config = dict(
    n_layer=11,
    d_model=192,
    n_experts=64,
    experts_per_token=2,
    d_expert=256,
    d_shared_expert=0,
    activation='squared_relu',
    moe_layers=[1, 2, 3, 4, 5, 6, 7, 8, 9, 10],
    n_empty_slots=16,
    router_score='sigmoid',
    normalize_top_k=True,
    routed_scale=1.5,
    balance_loss=0.00016,
    balance_bias=True,
    init_std_router=0.00963,
    lr_router=0.00262,
    vocab_size=8192,
    norm='layernorm',
    norm_eps=1e-07,
    tie_embeddings='early',
    optimizer='muon_variant',
    lr=0.00869,
    batch_tokens=131072,
    seq_len=1024,
    train_tokens=730600000,
    steps=5575,
    dataset='wikipedia_en',
)
Below are experts of layer 3 (counted from 0) of a mixture-of-experts language model. Rows are named router (the router's row for the expert), up (a neuron's input weights, with its number) and show model dimensions 128-191. Each number is 500 + 50 x the weight over its row's rms, rounded and kept within 0 to 999. Numbers have three digits each.
After each expert's rows: a language model's description of what the expert responds to. This comes from a sample of Wikipedia text that the model never trained on.

# expert 54
router:501481538527526529472528445549570442573489506530568571492545527495522521565486504560500414459492463672498513548491483520489480606528475517589528459508569518472534492499518512432429521488436476
up0:469471486482467525483416440473541527525556468482449482413418544427445432448528500598464496437472504531484586539464421501468547481456559500575491588535516584471577474500419547520558427460552498
up1:418538515378508514524488518427490562434523421549593567496521537569477524524468475490467550498562421501555525480531534548525483558507588554407464507508542511501492484474560407507578418500491362
up2:447532513589482521559518498512486435487480444479521423552446559475569565507555500473438426497474475468504535519480536481523500495527391475490530548507471508524453441509508530554496466455483388
up3:468559546578460490511558464508541504454474479476533400520575497350565505624469451426478439445510471506504525500500485435423536580588439494460554502598411543485620472530495438434494553565458497
up4:493552479571566487569547516550468468464433584405419517484521427549482430522473534533522504479573510481515497550469515534538481520501511470515524486556516388524416522580435407483443531499499473
up5:467347534413505459525461557537520519507465480556489599465523317486513479540459456527476480432543441480422514484530448461430583495396512462583581509560510529483439537506518520476497532540516460
up6:558548380546465401481457492451519525524555472474466545514529474547493506422464464490610526586542460446551470594481497484438528540470429582553438447488533558398453627561485575510508526477482395
up7:605480522483524498468482416487464470447594477486468507570433486540490510398447398556491564456610577543524517579491491590567496528452553514490476446533530584428490479497499523474427491500469531
up8:545524470550497550480503531530517515516505427461508439422483416409498436386555438513454428463524449438451571494526576512487609504482436504488369433491545416527477430629490497454506500490516527
up9:414492533508561481602562525509473460486476419615509577570411522515518471445516555549492480498494504553570522548440413519577500508524561489429496520581464486627496497534467492539444479571350514
up10:519500465500516522449563529526537508505552408454464601443447509575482568543547557577435461519470611522585556504540603398519450502512380476443553550508517432566527542530468588477389501440490456
What it handles: Colons after infobox field labels (Born:, Total:, Family:, Party:), plus semicolons and dashes used as separators in lists.

# expert 53
router:515446600487539467484552448570562429507505546482507491368467489498499458521473526508427521409463445530558508558476465545487549525607460571535528521390555528452579555486553536500470390443390534
up0:540515459595547478418475512485565476495401458567455582434486487452534498500454472575533477410497485398525565487481450503479532541468559580425516479520440455496472611511576517496446499476530508
up1:464445516490593529448517503486531562554403455466602610502488505446508541496481442512423499407518495424426468656521578561483549484505478452578500516418455520506488466551589586449474493454471480
up2:578492521556468480446406519516599548517440513564410432454544515442499463552509525547522484429424395486525527502530466488483491553452533497498459522575465505417559533568518560495497334526501525
up3:508465593573571502462564521497429513471440410607539439489494452478542528580480447524536544564439486513448528484431539440550422508537495494459459514554571562395564587470532394480553504546459440
up4:505469459419510483524457506525478557523517471490514491553456413478426562567430529477478471422607537543412495579524536536545588522517434506475496577390491582454454542450491466470445491494446548
up5:411494515545518536531524570567540446490579511433486503446521560462510523541427525517456525622521465473502531521495540505585544544474441453384570592499491489457506501517477476543462486529472455
up6:483477530531465461554551498555501518499552486616468445487524506539399478481615478590470527511575516471488536530504468443501433532558488464404441455437480420513585570546493536574521476485621530
up7:505482502545531547498431457555514577512468424539451517498463423462487522511463524528508460481525463507547426486526543551459463478517548473425474580473570500369525483467538508505484447553578550
up8:533461565603556485454524490513462561523420540483464501565470409440598541536458529455579487591474511598489535490465585504564456499548470468439486494543511469501531446554492555509503481547462437
up9:533424494522504537521457525540447504518643575476477489554487526540618551487405408454556556486588555455490488516511518639448536520525470565408481457510519590499510465523473580448571489545444534
up10:513439541540429582509565513474572510557486629510541467528465387546435551627532466541563548467394488472442577491526509540467518514517461459432563538476546550596474498506514540445487533560425549
What it handles: Pipe characters and separator rows in Markdown tables, especially at line starts in election results, filmographies and sports statistics.

# expert 42
router:522501565455533463496535488535509452496530537492514522388425495496517433460438524485561516437482463523579525568485460548478488595535494477443529485456507506488511463519567640480458460452484534
up0:481533504520538448456439394419579515510451488500451557412524499469434524502450520533400426476550481568474437491463459532444527524496605488550583447513489447476505498502520490468520467520558550
up1:524442402398428506581491500490496573531478466514462492445528518533552563490490449468603490572401527542501457515524494535461404579561452514581470496485494413509530462514571445473468514531508518
up2:465449498475514473541520470501506536465526512456443476476511471481398519447498478493488435580622512520487532542571487475403541536521489465577508524503546518455533491517595456533522488449514503
up3:393568492475488607466470571581462489463483557491523430523473527535489493496407476519474486414541485433458572519484554483498467529456580534509439516474455483491447509435445477467539436546579446
up4:407497430486483497612468503437532561565511523444524490471452394517423424554498547480456502500527520665565586566471537471536426500534525516549561585548425519434479388434535450482473473391601423
up5:523481581473458375577534456556510501533485428518489439450509475546589518446527480456575504506418463437398558528491506443485640562490574560513461550520477455373535587546532586565483529510478493
up6:577480477492514491446526545521500510475617453412499421590582468478567444437474500606506517388468464452506462571530473512492489488496426487424488598478428502552501556530534503513445476513463434
up7:436466523436459440561479499446476490394529538557517580585453466514542492457570480539498610577474495556475519512506494469588401498440491510532492523499528560577461452484423472478475522496494525
up8:564456526432551560470422505514496453551466411562457489480516475553313509565495425540503575555490545453552486517483497393532488423490466523579438481494505529427448622457523432442505586524405552
up9:522581531407475516485628529400473475434578515438541527602443478516457474498488494484530437495497496483523446453435542523502489624480602530464522471484452451483565472499560512526507424469488479
up10:427532513477506509522520503488461441503533494500528461535519550428465473556479514525475424429520519482546502538364447492555395533422441400522469467478528605489574503551521491504485511439474504
What it handles: Digits of numbers in sports and election tables, such as win–loss records, scores, vote counts and squad numbers, e.g. 26–24, 31–8.

# expert 48
router:577506504454526479481530474512563470522475496544503473496518465481566389518443501531504449471442447602556486490421445537474466591622476555473530497487616535508539526453548554443493360418393448
up0:515467432527556593528462460494497503487516495520558445493497463414500516456469459446496437513589487436539534631573486495500542487474539471542516583473597490429488542554580466563544556566451454
up1:504535504492534513495518549451479399541513418492529453543538499549519599498509469517455419553544524517460452443552544482477473491429576536507554559563466399530508477503495398528415390602509519
up2:574564483621435513491445558492433519490520567455451548464521548539559586523447541570539573445471541581507572530446409577487462451549504466456483423491450526566485530537593523528482518479424392
up3:481450491460494413495417531574460533466587547414498428541488501481548527576458534568392473561488462508535445460451544470497423481512506510500467516441515521501499499592524457544437579476556605
up4:528617530465409505507580414456485452520465435411539475600523471451553450507509490621500446438477451544539406441463471429532553606512454592516512439442454493552430437450496581558484518533528491
up5:462481437527466541537570544511512507540520449447539528479609584518547501573495589477597522509518439471473548500538487504512444532498463486489566605518497418461493523390520501462501569488468374
up6:481505538456470432483505525554475519473458501472489443460428585542487466557441470518562521498499506513467524510482488441539563490492533431475503522510566506568473525560561498576514487495608355
up7:489586447572480494466512520541557495503532572531472533545504428432437589506555444539627441454493420437487539553537503498477451571468552496539436528481496466346506496468562464478533526494627468
up8:533470508566455384518456504475453531490558527494466557529493499474439534588527491548450543522491513509559540530550402524528484464435471568469431549562505491532421515536545602546532506510371569
up9:413474517529572504485560465520402543442487436599483536517421482515473528443484487534468517514584407391435453508487508547492454535466590439461460498443576505476509436466513421489475493633484513
up10:388509425524625522564547466514507581551508475473548457546480502523517491571474370503495476449504404486510483458510467450434531591387560483558446565575512492490453530508425487490536531507487555
What it handles: Pipe separators and header words in results tables, such as Total, Final, Nominated, Candidate, Winner, Votes, Ref.

# expert 5
router:519435577467526493512560458543552450549498556541569428391496478471503496554433474514473482414465430548555545591490488559468498578598420541502582487430604535466539439483555591445454439457472479
up0:545570487470491517509540459409415479450434520549528510523477459484507482549492467542521547480557532475604561564516540528542447563544525586513543385474413489442418497531485409492559452442531504
up1:522526517524526575452438467453552485509468494471461416494502432508542543507495459459551527471491404522463494474539518502549489454459519458393493481427465559482487536555537442526625527472550588
up2:534511565567563499563573543487453404475497460539534486420531497533515602553507493591437434389423603493451471405499551401519529401442572572498534577588496510511437566468504514473526533454538491
up3:511511507518518386630539496452520457518546402560556493537507491420586454460511419570495584469592479562505490492455434576527559633455506684504531520499486454538510538550605510427379569449503539
up4:457514532508485482556424533476516523484457479559481478506527433491530464497412377399622495530493535581466450528590542514502505490567502561460534505484528488507448524513556441487517404508489498
up5:526455521557553576559472461492561576489498488543443416512554470424456456482487475540493483438534432461509460516527483545428486465557566543508447517565510507516522465541411406494378529570452494
up6:465498535482473533504420545428514515490500361441520446310508487513462483454467468466483537502517511574442479493489522454531549535603431566459534542442484412641562506494551537431497423560439440
up7:432518499629498476505529466456533498497432444497536471509561506558492427533504471578586581520508451511456497533503595466512435526487508507487483544560518498492524440516434569442453434570544438
up8:483514491423489445491483485531531502453532518468461565548445509501550472480537519531513544502481512497525580518565491497418579523479426533455549550496520469494498547432513534502479494372459493
up9:518429494509540521468471497512494493499587491595498521475517484478538449545547493509497594506480530621494503570551534494451556631452471468582511483472560431456445492444434517541483459498508510
up10:484444625499513506476502407524617444492542490492512501472509513479525507499561576425442495606457468450475525507438508435467556518491529472463445500613455518451460423466566413495490496486454523
What it handles: First token of a noun phrase or value: articles, number words and digits, often in tables or after headings, as in A patient, the best-selling, 10.

# expert 24
router:528402491530553501474501527590445421540476506587443476394463518512597553521495457519524552412553434595523461554489496635449434539594507507546566380445568471459455506501628509490528467483483481
up0:538552498473569563503520461548591573515399478534466462441440578485430546464472541466494522451417474484474474578581504582463514553404463485592541522580571577556514457516538430415448488497514567
up1:561574545512488446531527483466473610418528574523424578542482481471523491509495514497534479517508413525496483452551463522552479447573538509593491489429400541576477541464520512586373530516496521
up2:464492532538530514473498521506509501492479458496536639598513474494501448426489535482384491469515522467531559530552565464493492586529496470452509523510495534484484471404463520426482523547550457
up3:529503427455522500481480506528519420435569522490504519499562517428546570388526387517415476520497470415508449428507537509452524454561458487506478500517556551548495501565541519528491379569515416
up4:546461542522497522399532454564494494618509393479505367523554468479482495466502503395627541460458514500518502549476538572513493503590446489585464526539479559453516468519463526501525532505420437
up5:456536502446484530561502453441553416474459478541441609513519555519472577595412445614502491360476505468573477547547592514615490564537547491411500498429482437514450526535518595438552530488555457
up6:502462553492475536564467535432455492496482499470587519423421580492590494526518428564530468372415526473498568515562485531506466531557479421532508472489529542492495548421501584510464602434555636
up7:435490453575450417376423432448405486516555525466554464466455482471493481468464600536474542469425464452475530542448539568558530431490560534507535463462585569577449588382499531426463492516447389
up8:537549512472501554576551521449471532601515453393460513443566386491439456541582479476578495558563507560485468480432511609566441446521504417382490493496552586484501563480444537499524451422546541
up9:545448469536586470494503468504492405439523497477529565462461490556412537448498467544449441457493452503486508461580587493555531475588477424405547525470628502496616490419469542546648431461569534
up10:450479493441427560592545505546509584536618589662586542456512537489542490510531462436531614505623514518493571517485530438526612381538505516442461511472537493440417437514557529533481546599516497
What it handles: Syllables in the middle of ordinary and foreign words, often after prefixes re- or con-, e.g. Re-se-arch, Palo-mar, re-mar-riage.

# expert 14
router:508391488536531490547606478544511415481512559508461439447450528548486495502486497503468513451530401476529541533494496524454501527512466482429573413512552513415546531503516596545480427411363498
up0:567465502496451458512421473559539566471525551452567555533472477516510486507519434448382435473520602536487513511523489478469486577460491445447494492477454513496514476510526469400512540435582462
up1:482540526409534389517457498451505472510505585473479506494509599553558444469484460540528526548622484477583485509530489553502477506478571463531559477470464529474506437615584556510488489470512513
up2:534498477548518552488482508530487553412487543546535440527494566536533497486538428545442596577432452548535539547484429518411531479513514507474509501442454415395516495510436496581524444563511462
up3:487503474464482489534550520462559515548522409471470456525503541544481489533505455520406489497413454579525348460434452545477584444436500479483434446520436463440365573474496421495530545539502524
up4:428458511435417479601463451554526569490579495436556475479504494409460421447470480424552433513530557492430487564471496510498411405525478480506503573532564533505545549531462501529477449485556440
up5:489305430470446480494438490522434495552541445487436477463594348535574403501537483564511452599511492499502469435530562479524486502549517486576637443436477424429542425474549551454508567511485453
up6:533431506529537612541443502557496577503518466478525516530473524513530467453492520505536418427499537525419513518345478420522482567470516460438547463481519464566479435506555658596433453518494449
up7:510460450489496513510542499490548511422461448438570514513426539596611571484514497502585555395510493424446462506485500508528489642487508517479485513536530488542473453484463456511455539574532466
up8:502509590434424435521522552421569523499477469470445507423413540500500581561529504533568502586587485579578432486439481441539499581479521635434479478460542548540458504400502460509516550557542561
up9:528565519494429622505431462466463541455555500544405459494491603492578423496566491520525456444502503476462496439550446467618458436409495481460519544431484449491456440517459473539520566529491551
up10:542518515526476443477472488426538523423452468504469570549514472456470581471523514405530441427517526488482450493463542586480510503531570564560596494507557515533469529501432599399469542578549567
What it handles: Single digits inside numbers, especially after decimal points and in sports or technical tables, such as 17.14, 5.73, 7.62mm.

# expert 56
router:507451598458528459506545447552553466515506560541532439397523503506486520568442480496461473421474431583565561579481479558465490570609424518489590456451597543441559467493562548499471418451471512
up0:453518527533447548491502489537442524531614512540604410487522454515526538513540556490452502520557523468430522575478497585504452501591516533530523367455375548431578482573501563445575556596443533
up1:491472425490489539495559454489526517503576540489487544430594464435552544445492436529558469592472510478420489470532518549455541551509487534397478534510456434412477503488612439574483513472486464
up2:483525387459420477469501504511476536487440474545550558507362461533465564553633489512578608457474477560537476544482523612402425544452524487412517517548550419441469476497446505513481482423558499
up3:496417454463514489440444465451431488550431482468473586503557482465516550564477533511583443509509520475554507492476509439548533517568505530405461529520524459463529531572508523526426531386499437
up4:559425392387431463506507464436552518517556504504574471439428560446512407499421501466505464513518512435556550477451553560536520539557514464456501519534407520525433496501566531588460473527505463
up5:585576441493462510468496506567445487556527514520482475440493541549516525533447527491476570467435527474480448520572520593471528550622391483474449524469536599558548478530371485477457555461531548
up6:516577388671580590497432560617469468558426558438529511492561516430473498512421528484496482507470615480507567512478587488441523534583461576402509492521559542493526533435512498440524530458489569
up7:481450527427500471541480538414488548408494453473505493494504496483544482540533452559525607462479518503589536584501559493511453463520528438433586465472495556516536526411504437465537465456531506
up8:542469533557539531502557445430510526517523430493446391521462429542471524521501592412539535563504512446472444434490452500460512445541533392534424491493443529414466490574506420533560488512466552
up9:472552553523422317434557368482507404489498456472414573545512554489535661522514513472449558556527573404562549475523432459545520492513524568555496397475435496416537494497464550478492501487426490
up10:605451472533442610506545524464450483441506411486451520564440415552543430444528530532540455560518524497492422552511464503468558577546521526555577486526450507534560567490550512503517405532499466
What it handles: Table cell pipes after years or numbers, plus prose words like of, late, recent, against, below, counter.

# expert 11
router:523511556470513482519524505506476356485509490473473482446506490507501509548485498483444449368488421533485568540455521560491437553615482552566502467407598562400494493453585511518437482497517509
up0:563497460571461476597454490464440455422488546470495465424458488500494606522496488448471485480639524539546574548576495470526461458544557489555442518547462564490516479504441486529555524564535453
up1:429525451522585499455497531484473464567493511535571454537555476587484498489522413495591456595461430544512510477482522617572407531495600509402516560483451515581511445577552523451463514514553472
up2:530495475536547506498522472481534458472558427490436556516526547467520423472557499555504452551518524489443502531441529458481466469538493609494498487539475460462479491610472540482496604462377500
up3:487425534419523452452460562451460426434480378510470546527545467459478495498513509465494480530503589565391486581424506513461542533566521509458490578600547489397541576518558520522437603533524456
up4:528568549411531452521474569472506400541555495455531387647541529512495531545483550547553497465594435574541445543477457519412489441541548529543537475561571559599557490484509531512442559486512531
up5:513520453596411512554411560502459475500534515508501481513478457461512435567436536498495443555487520468531526482491493445394595490437453437443444496561395391515582521597453466549548486482557484
up6:532520535534472451489518558569526514477429445483488574543454498508526646504581410559492501581476526526585472430501510532435523440568603568554504449566474526534562529565499482452521577448475493
up7:473483501515474558531534528550436531504436457519424474537526489549551566472500523434501555528479540526591561480460491553454559495520538470446524407432572472493613506544497439478586439481447447
up8:518407336569549417468458483456547520436516477516569439436559519482462581483534575503436488495588500565510437499491436501416468441447546472423523382499447523527611517529506449388456517508482501
up9:462526554527568446497501559512504504479517532553461443556387452526501431516517477428416521520551434532476527448550541437533498480490408492461472548408577588524560492462469446532440520552498562
up10:507540513531550586532432526475485451549441521494466411586534493410447538489532562461457599469493492595473537505426495442555521523594518541501461456415572518477538522513575491498534465662448528
What it handles: Commas, mostly after place names in City, Country pairs, after introductory words like However or There, or before and, but, which.

# expert 49
router:558461565511539447469503510536555499570493566464564452472505472453467500495454454543512477437513414558527545618466446574516460519513495552488513463483558558398457522450580493464488441417459525
up0:465486415586543496557449596486479476585481495558452536380499478513455582507458589433555458416527567432605549564482505446484564485534466442513582457572488500524560449451445507463542568621545567
up1:523474545510460608482505425535545522534415471457512417507536539494386534493506436610471496445498452504501546498424472401470546502524548468463439546553564453552468546507598439449494465478582505
up2:477445506483474559489452514483477498528498594494538476536396629492503446453430568491443486562437574441525532502513560474535572437456470412437445499515558479492496533476419457436434512475518541
up3:515515498456449547556483492450593503445480458418454430475649521514494484603596401470546518486521479591538600456435485465488489466455472472468444456445564570509491526381493560498495415521392490
up4:477525518551459543554486467481554489513492476466507447426438483574476462459515530419489548481495452488506551461553499493503573505440487353473517536398467637570586568504496509585472618487472495
up5:522457379453466521470602534479565511509509572539489484521566442410601498514521466498529452484522477439435586476568451562422471512567488539457548386418473553410451512446593469509452484465442505
up6:499578461558510442500516531466488429379588500495524497556456497510603513437539473454481494450543548514551435440515535531503525560591541444492585470584660512441525558497522499520524451475538509
up7:509481582457538493533428505501544519506425428545517516372486479532442589569562480520517510528553495559510584484541452564582515490575491508445454452508526564546455591490477513422538520577469529
up8:435478503571452439510425461507457545483504461383566505436471499546396510469454503433509506532490502530514497515422540482520440495469497581480557469590484524420546478546522501511601448526483483
up9:435527495469531555556431512498516413546385501579530517475526509610522526459493480411437511505473502484594482486523492475398508486571472525453505461561557497570498440466597528466485536545509568
up10:475413470516531525421498508485375462494455475514492426550498467490531575539537471522463545468507368418528551564481491551529601470621538488493447462401551570479468615544511526541435430491599548
What it handles: Single digits completing years, year ranges and figures in tables and sports seasons, such as 2004–05, 1921, 3,000.

# expert 34
router:495416584467525478512555462565536458525501561542544422408494477507501500548436499503487493413460437560570556572472499555491485553612429544504599473451606554456547448483555606451453425464470486
up0:368438428482550451453457486572514498552501510484459523527524528557413478530523473562513448497522451410510612541553515542554537393535489506473479446457566460571610486520494489595503515433480578
up1:517447437472497547445601523621558533550483440499431535523554478576472426583498450470560457467509502546554518480513479521600513465439436382424556531493424540539486538625486470520456495444441504
up2:559429471405528477408553506452511520443476494465429543530473491532468515464465416494541505454447584602473575571468510534508470591423398460474467507501455505499467514595543488473544444482447416
up3:522515530481534423395434477518616532476486600496563502525549459473519509529585530502434592538489486479546541470539590502543611466537517545531569585465484508452481454484554580476514529481428560
up4:426523462557532413466501531526571457464465469473573436490519558501537516535470565484597496536493395538451570506442516498450432610505514469496474560475533572500540474421457544397536532585489528
up5:505521464588416502514533525398451477575473514519455499580525591509503463529517474430553465451390488520561431530509499500493439376471345570505451528421532541528431458461472504579459481434424548
up6:425515576504457507422486569595516550530400566511583443495495440532565471446552538509435538519525547546438545410534602489533436521521547488515458499513509455447533479520501544490453572532495437
up7:541529603539558517536554485503508496531415463389528518545509391494549519483453530516504435441431441529502475397519419622510444491574466469469420484397483461484569517462498430437516417481472518
up8:530509463502544535480501561535484406510529585530499575457481472497536408459491520471464576479498499568458482567521598509525555450468506496480407496544439500495502516589498555545457489411626460
up9:484501418533530560482574484447490563500462395508486530476503476552578531545573479515509553490509512549524501562416430455438512543543481624445439480557558488452482535484479506556455472479481576
up10:427527546437464406408568487464496442626391464474454557429597451477558547483406518534447541496515478462421529502464492537507454475432481490508474431601429537500522483545559424556447578531512468
What it handles: Tokens opening a table cell after a pipe, including empty-cell pipes and capitals, plus one, a and the after is.

# expert 31
router:600419552505540442491582384561561541524446505468515514482472603490474462528455536513453431469467469557518489541471523602522454591584453488465536470465550490456464494481523539406359476474540408
up0:476423401554477491509529496476558572477555448499464515450461571474522448524474470537520431413521544464518494622489466472490608489575485534514520484574499610497533389496378512460462506459509400
up1:553488467446503427457559580463503383525574509485504504557462466480484511465469545441517460489531527459485493484507444396461569457481447430531499482529521656561535510430442485582470379458529482
up2:465406409517476472529602487552443566507556528448512509531518591452418446469547463504448536556595485558455464500512554460623462466521451550441514441482544570497529592577483618412571531626509535
up3:483381588424517480540562539561481396511475525516543502516462521452582517465366469467541384524327482519556526493476543553524500503496470530484491479485481592533529549483476554454539500413439518
up4:378510429441476438488486415542513482430593506496485530543541569452542574466435431455635460613546493467475520579430502535468426506507500538493530504396556534495556459529492471461433616537488444
up5:512463494446524514461564467465478453504508524437491382524529528471545418613457447550583574566460473467476547599474545534516444466523513477514514637509540473485503506446604490474452536537543437
up6:521494439589511451455488420542437427394555575560574495513486475502483495544490506502608455506478531430488515503487552534487573569458545479549466555500465558472528499559535426428520618457480538
up7:479500552481471426471576476510528501530556485480473404509505515522496515571537532611465556465525485546421578499473498483486475492528557437535503479563481485418591462568468521482477539451558376
up8:530425517497511463503494496530498492557455571479488413458431527437510495537540497462580521512560482501541497558524523504583501503454499385546532491429471575434520579484547484537555509542544453
up9:442515548456536573549462596500447537500481481548531479463491494565492506471494486429509508503468514572432530552548570416429370512471487458439456529607487544595464485540547572406408536491470494
up10:536448450444477440539465510481559503499462462455558434564526459529523608450525497509503561447548421532473466614508520506558471610520525487511509595490577503476529565479553449551479417537536565
What it handles: Prepositions in, on, from, during, within, mostly before dates or places, as in founded in 1998, pressure from.

# expert 1
router:501445585443523461497544445566513457531511564547561442394473497489489494568415487499473461405494445547544565584476504560442461585604455539519591476459584562463543457469556576481478419484456492
up0:504412493385552510497529503552368449564508470504565484483456484503564481476479459507492560496551463525511466419535441366455533527467452472504503553440511536436495504535511519582479415546483453
up1:433536498524522512512452523545563398524498533486516482556461537454497571468473458494507464493482446530511543478509502476568556485589434586437551527371467506465526453423482483457462514476413493
up2:530418505484486471472465445559558493493475481493517457525582518472450493566489573479542505460448506400468515592510480522375529410461471498534435505470559526528526523579599521513527499507559488
up3:528466441533471486568487511527558441570480489516559479491504512503511469409508500496405591565374525515533523492470472515517506576475452454539508474511494460478552473600549531505412500468465500
up4:533447460578493537477476510544595497528582435504442539527509577485462515541479426510430477511485482519450506520576530443430490447492626442544511539421567486463591456522472576499420450495520457
up5:484576429483464500468544560464547606506465486547535509386484531430490524523506522473483431564461582492527579456536541524478512473558586491456547454410425528503533462455512515491572498476513579
up6:484390524544510538483508480448420470496493443461460601473516607462609440575542475528567481519533443526526475468500426459473500556504576554382536461494485427557519484546497472512510465510519503
up7:500478459530529436478608440429444437484547575509528441538543483518561505408469518454539492595515495522482502534596560487364471537530514566559501513609500445452486434532378452461530501528616533
up8:495474539484430436417489476397506546551448517447539538427461527517512542484460520495460566466605567441373528445540447450507349605564422471472447509556454617504493499463440544366434493485510502
up9:444474551511430402481479533525394447591480569486471442531467525498528413479496448471440432524448409601560595474401505501413540483522521539464477562531511496557566520582478480420536472545567488
up10:545534521513533502480453526516563567566410461537565452509434473509473487605563575460514520510536507479454492468471493456531467446506454567406486461589519453526498473400532450519547562493430439
What it handles: Table cell pipes and line breaks in lists, plus heads of named places and institutions such as war, district, station, county.

# expert 0
router:532472535504513421481544431543527472481486519530521419459454460509519420498485538459432456420482459528460579594544485470490459568530498552432502495489536586485563423579539539462481523399530528
up0:485533510541543576444534482548470448425577480525491437536523533496461525481454542562474501572492471519531523488508536461470497495537593439471482529483471552469569473496518452487512532451459461
up1:452471505515596483562444529458497509491551536553488506488529453542544537465543584594401431559405472478451538503416512482502414456508534536455483467556547386468464543488458501375502507439451462
up2:515417579508584498521566581465533528530426449437481508564515465498423595478500552528492478360444475574573492582496468557451552588462493454524526566502449503412478520472534536523515531501504506
up3:369474511608493518499467592454547515479446556519478557508478498579458461494517441534462529501557542586555467536498450530528515549558534524516555431528571571548591531542436512466449547544408564
up4:478404584492472532468483472566586526541509561370458566463555460496544522547535544554498566423561508508507448510515473441453496432471522515502542405533551432545453419587538553428439556586477522
up5:521504484510434491505538496472509567488486459484529420504502619523524535577456502450523543441447477609484549477602449501466467513486475471484414458511531395513512424476576444402457574501480596
up6:454482458499533509509516387488429581512541443488566481494430562452499422522456541499475432475436507539499593554434540562499445515430449440427523536586596493516568524463524420460537554510476492
up7:514491539471550507530532537494474489512442446586468454479506361460565542396468471493480452546530502491595568457511521569487465530552536500465476589457549528532442555556518533560464473457510456
up8:480478516525610438522525526499529516396460469509504516521444567494510515483534479443398465400412499563573551402502478516479558581569424559428466501469407499561391475504504505539493492542514511
up9:543505496552409546482551527455435470529446522433405490566538506536483565498489481503479500556497543499422506531530519608504464465457527551490526485543608458466667486546473544520538484506552505
up10:499478538488552513440497459491494463544482580521442458422449481460589526509408440428551524452562486587494511492526539504440573581464425504427520492565569473501628378533530560508534508552444550
What it handles: Single digits inside longer numbers such as coordinates, grid references, ISBNs, area codes and measurements, e.g. 61-0, NS725-1, 37°11′38.

# expert 22
router:522432575487514464499569443565507442535483539539535432388490495501499522572449491507474482435480437559542557562478460566490503577589436510506598490476588530459551457506569614506444442478441455
up0:504438438484542496454445491546588506569472471499500524541427562429573480499520424449503555481492445493538507470479525453501463464465433564363489500459491376440577462598475506410551541571472515
up1:542463543462482531478557547541475599475512573521443473532543516458560590525448484406475513476585501503562567494529429458523463520458437609524479450464446483606482505449445504467482458584432489
up2:455462495432481433645529392512484546495507566474545402582542489627439545549517514470585577557505546604515466523410537493504491481517428497498506541543476428535424458420442528474399572493490468
up3:522540494464490494510417474375475454580425510542501509544544452589464511497470554424463498476520546556520512473465454443521449541524472455509525507488534455389518557591417602458441488569524437
up4:448495486521471429533540531559505444486496405512495515549534539533471501539500556510465430461501561459590452514537565475499588423454556539486511492542489549500438474597501460555515471524521425
up5:434445429548579457518528514550433556469454461414473529402441622526515571514513460525557577410520525495405566535501531474483537522559468516491457523460507565538568516412502433462575539542547490
up6:489455568525521520511489440537481552501507497533570557513516529427504425574503514556487500524533445508590516485525381577440458559457576470528483463436579501561474430458445623458522493513408504
up7:534551472373424548564473438400486482449465535483555525452550552598489525621476506421441515469567543554507462551500508453524515577481453480504477494521454600574454502434566630515518480486524515
up8:450447523504511496407412498525449448494484610572468502508559488435515540452521480466453535676537469480485450469505556553532547551522476598435459546489521571491500482437527618590505511458553528
up9:537460487524466557532468489557490503418409534522511542484528508458465489541475581469463501469482464521517565422592557542532492517427577427506468427452450522491478408501492549435467528525518537
up10:516506592554518476596535517524475380374462467501557446504504553456405497579521514470524429446438425530509592553519469541449453544498422597522529530481506531486453483559515508511542508477378614
What it handles: Periods after capital initials in names and abbreviations like C. S. Lewis, b. 1995, Nos., plus single capitals and table pipes.

# expert 60
router:518452658536516449490550485543497475528449553515554522448477547581416531551519478460565498438399528574514544483441439530486468570555493495599553445489563524506536470567514481526454420452503470
up0:490473499494547494560478501515454462545442424497495486392488501563502468505452441547495516472634541467490523447463561598494523582599440435454494496527464481435575545422484408484450464491490454
up1:428486553626450501545516533529500459448464454565549430474375477524507489513492566486514401396438506421444462420441445472529551492423543445488538473435520455539580503430524496483381479439502469
up2:482500508523470543446477445599431422379517503467499581421491456444499488459440482511498563519487551476432549520513514536453505479525493457418411366432442477554513557464517449448490546491468405
up3:578463561536491449509535534479480468479544537468470482444528507525475541502422494559524482533415518533515554459397470419512434505415358531511479502496417492379485495429507432416502537453443550
up4:547533531433479576477465528534473494510525519571550519449437487417544491483462535502468536489583572447529505472514532456546538505474533470458528447548527451509588493378521448490561525589473466
up5:544427593556589509453554460512399436471326536439536560559458481463430555481490423528499508439512569534501545483443495588525506445460512480441489492543380490432499477489518489549508500438483501
up6:515485592460529527494545440527508471639461491503589477423528525549539480499490564466515499481499433469462590475492516430501454459446444423550528485551613375459497498475453535551473498514548568
up7:429491532509423481586544503513431485512522499478464527503550420527473587564425510491500558450468520463510507529436569496519478372511483532620530489489579376435466566522547459527529555489466538
up8:435471499532476434496487450541405459479436497459539449498427452479500473523498444478453425488537496520530455486469564596510487452481540534608573518439421376530471535549494435519552547480458463
up9:442436451628555608646526419534414518386515520508471561382543512488509538536457434533573503508455486584445439426443423478472546491504491489570435498479486441528387486478440455410462490481454557
up10:526451545485543374614472372516468539462502524532516428544443549511470506476515500571537405417495482494450588534439550437490586492577426507499552543403525449537445480558501422393525426532462500
What it handles: Pipe separators between table cells, usually right after a name, title or number in filmography, election and results tables.